Weights of a small mixture-of-experts language model, trained from scratch on English Wikipedia: 32 experts in each of 11 layers.
Below are experts of layer 7 (counted from 0) of a mixture-of-experts language model. Rows are named router (the router's row for the expert) and show model dimensions 0-47. Each number is 200 + 30 x the weight over its row's rms, rounded and kept within 0 to 999.
After each expert's rows: "gets" lists some tokens that make up at least twice as much of what it gets as of all text; "mostly gets" lists some tokens that are sent to it at least half of the time. This comes from a sample of Wikipedia text that the model never trained on. Tokens count by the router's weight.

# expert 8
router,233,215,178,202,217,154,172,218,228,191,177,205,228,142,173,175,219,228,223,221,181,221,195,160,200,202,263,144,168,206,209,192,191,161,156,216,238,200,195,220,127,170,258,207,202,188,183,220
gets: "m", "n", "t", "f", "l", "k"
mostly gets: "gers", "m", "ng", "mm", "gy", "f"

# expert 4
router,228,217,148,172,195,169,178,177,222,201,220,218,223,206,158,240,157,215,185,191,243,161,229,217,219,185,175,214,164,236,211,173,179,170,128,178,151,194,190,247,182,165,200,224,197,208,241,200
gets: "or", "er", "ist", "ator", " member", " director"
mostly gets: " member", " President", " Candidate", " character", " Minister", " director"

# expert 2
router,229,160,158,189,202,156,164,201,237,199,175,191,245,221,244,154,185,209,208,204,190,145,190,166,181,218,188,179,204,199,169,155,207,222,164,172,199,188,229,189,164,212,259,178,161,148,209,221
gets: "c", "an", "ch", "i", "on", "as"
mostly gets: "Gls", "pre", "comp", "tr", "Comp", "gr"

# expert 27
router,167,191,172,282,198,224,182,173,187,184,223,185,213,229,181,154,178,214,161,233,191,172,213,216,231,256,211,182,226,194,193,267,210,227,204,186,179,155,147,197,208,157,180,163,218,230,139,245
gets: ";", " |", " /", " –", " and", "\""
mostly gets: "\";", " similar", " www", ";", " \\", " returned"

# expert 19
router,221,214,229,201,181,281,209,165,198,210,244,149,215,178,225,178,188,166,209,205,156,233,181,194,154,153,159,251,223,136,211,205,207,229,219,162,218,249,132,246,207,180,203,188,169,227,179,210
gets: ":", "-", "|", "=", "==", "):"
mostly gets: ":", "See", "=", "):", "Species", " :"

# expert 5
router,236,215,242,259,201,238,199,242,163,194,174,133,234,174,206,164,196,154,217,192,258,199,190,185,203,223,246,184,203,212,186,231,190,173,170,240,189,230,147,176,187,194,173,193,178,189,169,183
gets: " L", " H", " T", " W", " D", " M"
mostly gets: " L", " T", " N", " Ph", " H", " W"

# expert 7
router,220,220,205,226,266,179,199,189,166,222,188,198,216,218,171,214,232,200,249,251,234,220,228,199,198,176,165,248,211,166,196,222,233,231,231,196,200,199,146,115,194,225,183,149,207,227,177,198
gets: " |", "|", " such", "|---|---|---|", "|---|---|", " •"
mostly gets: "|---|---|", "|---|---|---|", " |", "|---|---|---|---|"

# expert 31
router,196,168,225,223,213,200,257,224,168,226,183,141,198,232,179,210,233,203,187,165,182,242,166,223,229,173,179,215,184,139,147,232,223,118,204,154,222,187,160,210,176,165,189,212,172,152,212,151
gets: " was", " is", " were", " are", " be", " he"
mostly gets: " were", " was", " are", " is", " has", " had"

# expert 23
router,177,196,283,160,164,184,170,164,186,234,247,187,243,206,236,237,195,220,235,206,164,202,201,162,215,203,208,272,224,179,187,203,174,220,211,135,171,217,173,202,196,238,199,206,203,187,203,184
gets: " in", " of", " on", " at", " from", " In"
mostly gets: " in", " during", " around", " at", " near", " During"

# expert 9
router,189,212,176,165,180,204,191,186,188,224,202,179,169,201,181,197,181,180,235,185,261,194,193,226,150,215,144,197,218,215,195,218,218,212,232,214,199,227,194,167,148,233,151,140,225,215,181,154
gets: "°", "″", "′", "^{", " km", "2"
mostly gets: "°", "″", " Coordinates", "′", " UTC", " Succeeded"

# expert 22
router,202,167,197,197,251,265,184,153,222,210,242,267,154,183,212,187,200,200,187,230,198,219,225,248,164,200,172,176,240,232,183,209,255,233,159,263,237,207,245,189,191,187,178,223,192,229,167,236
gets: ".", ").", "\".", ".\"", " .", ".)"
mostly gets: ").", "\".", ".\"", " .", ".", "|---|---|---|---|---|---|---|"

# expert 21
router,135,206,207,251,182,183,192,240,208,247,184,192,249,179,168,210,185,179,200,219,184,152,223,235,231,154,217,229,186,211,214,184,182,169,225,253,215,214,206,182,223,196,170,238,170,203,229,233
gets: " 1", " 2", " two", " 18", " 17", " 6"
mostly gets: " two", " three", " four", " five", " six", " seven"

# expert 18
router,125,221,170,209,173,192,167,235,189,247,188,229,150,245,270,196,228,219,167,218,255,179,233,179,194,196,189,205,209,240,252,174,181,202,242,244,187,165,201,233,213,152,168,200,203,183,238,189
gets: "ing", "ed", "ate", "ive", "ated", "ating"
mostly gets: " moving", "ify", "itive", "ating", " improve", "ational"

# expert 25
router,225,189,233,205,216,168,208,201,163,182,140,169,210,153,242,207,174,178,208,223,186,230,170,222,194,194,230,146,181,183,198,131,204,173,278,252,185,187,191,198,189,130,182,197,196,145,265,204
gets: "a", "o", "ra", " b", " s", " re"
mostly gets: " re", " la", " se", " Sa", " tra", " le"

# expert 15
router,231,184,187,230,208,253,243,156,159,192,232,184,228,219,223,242,186,168,152,184,174,223,157,210,214,182,188,164,186,226,196,225,177,197,246,207,198,151,167,182,215,249,236,222,175,261,156,234
gets: " (", " \"", " ", "(", "–", "==="
mostly gets: " (", " \"", "(", " [", "—", " '"

# expert 12
router,165,191,277,193,205,205,182,212,189,221,188,157,156,242,235,173,204,235,203,175,175,263,210,279,210,224,224,267,231,197,236,236,172,182,187,161,192,189,199,179,166,197,163,203,196,157,190,185
gets: " as", " with", " by", " for", " of", " to"
mostly gets: " as", " with", " while", " when", " where", " after"

# expert 17
router,213,207,225,146,223,246,246,202,247,140,223,247,197,180,171,201,190,194,186,190,188,161,234,192,155,203,145,207,166,178,237,173,283,186,197,176,186,258,228,199,198,222,180,180,220,232,242,209
gets: "\n", "==", " ==", "===", " ===", "===="
mostly gets: " ===", " ==", "\n", " ====", ")==="

# expert 24
router,172,205,225,239,205,209,163,219,193,222,168,172,227,199,167,259,193,208,175,175,204,173,230,201,187,196,190,264,207,195,194,203,205,178,231,204,190,207,226,195,248,172,212,198,226,138,164,214
gets: " a", " the", " an", " his", " The", " A"
mostly gets: " an", " a", " his", " another", " its", " my"

# expert 29
router,196,249,209,273,141,170,157,205,218,185,176,173,168,214,154,190,149,202,185,200,179,168,144,232,201,184,201,194,221,242,218,191,182,214,216,220,213,195,212,163,273,218,172,175,175,214,182,186
gets: " American", " New", " States", "ian", " British", " German"
mostly gets: " American", " States", " New", " British", " German", " English"

# expert 0
router,209,218,243,200,186,162,176,162,241,196,171,220,194,146,204,152,197,198,165,154,257,159,173,140,219,164,255,215,177,204,213,254,182,160,200,201,183,219,235,247,203,176,200,192,224,208,217,229
gets: "s", "y", "e", " of", "ion", "on"
mostly gets: "ellite", "astery", "day", "ument", "hol", "fare"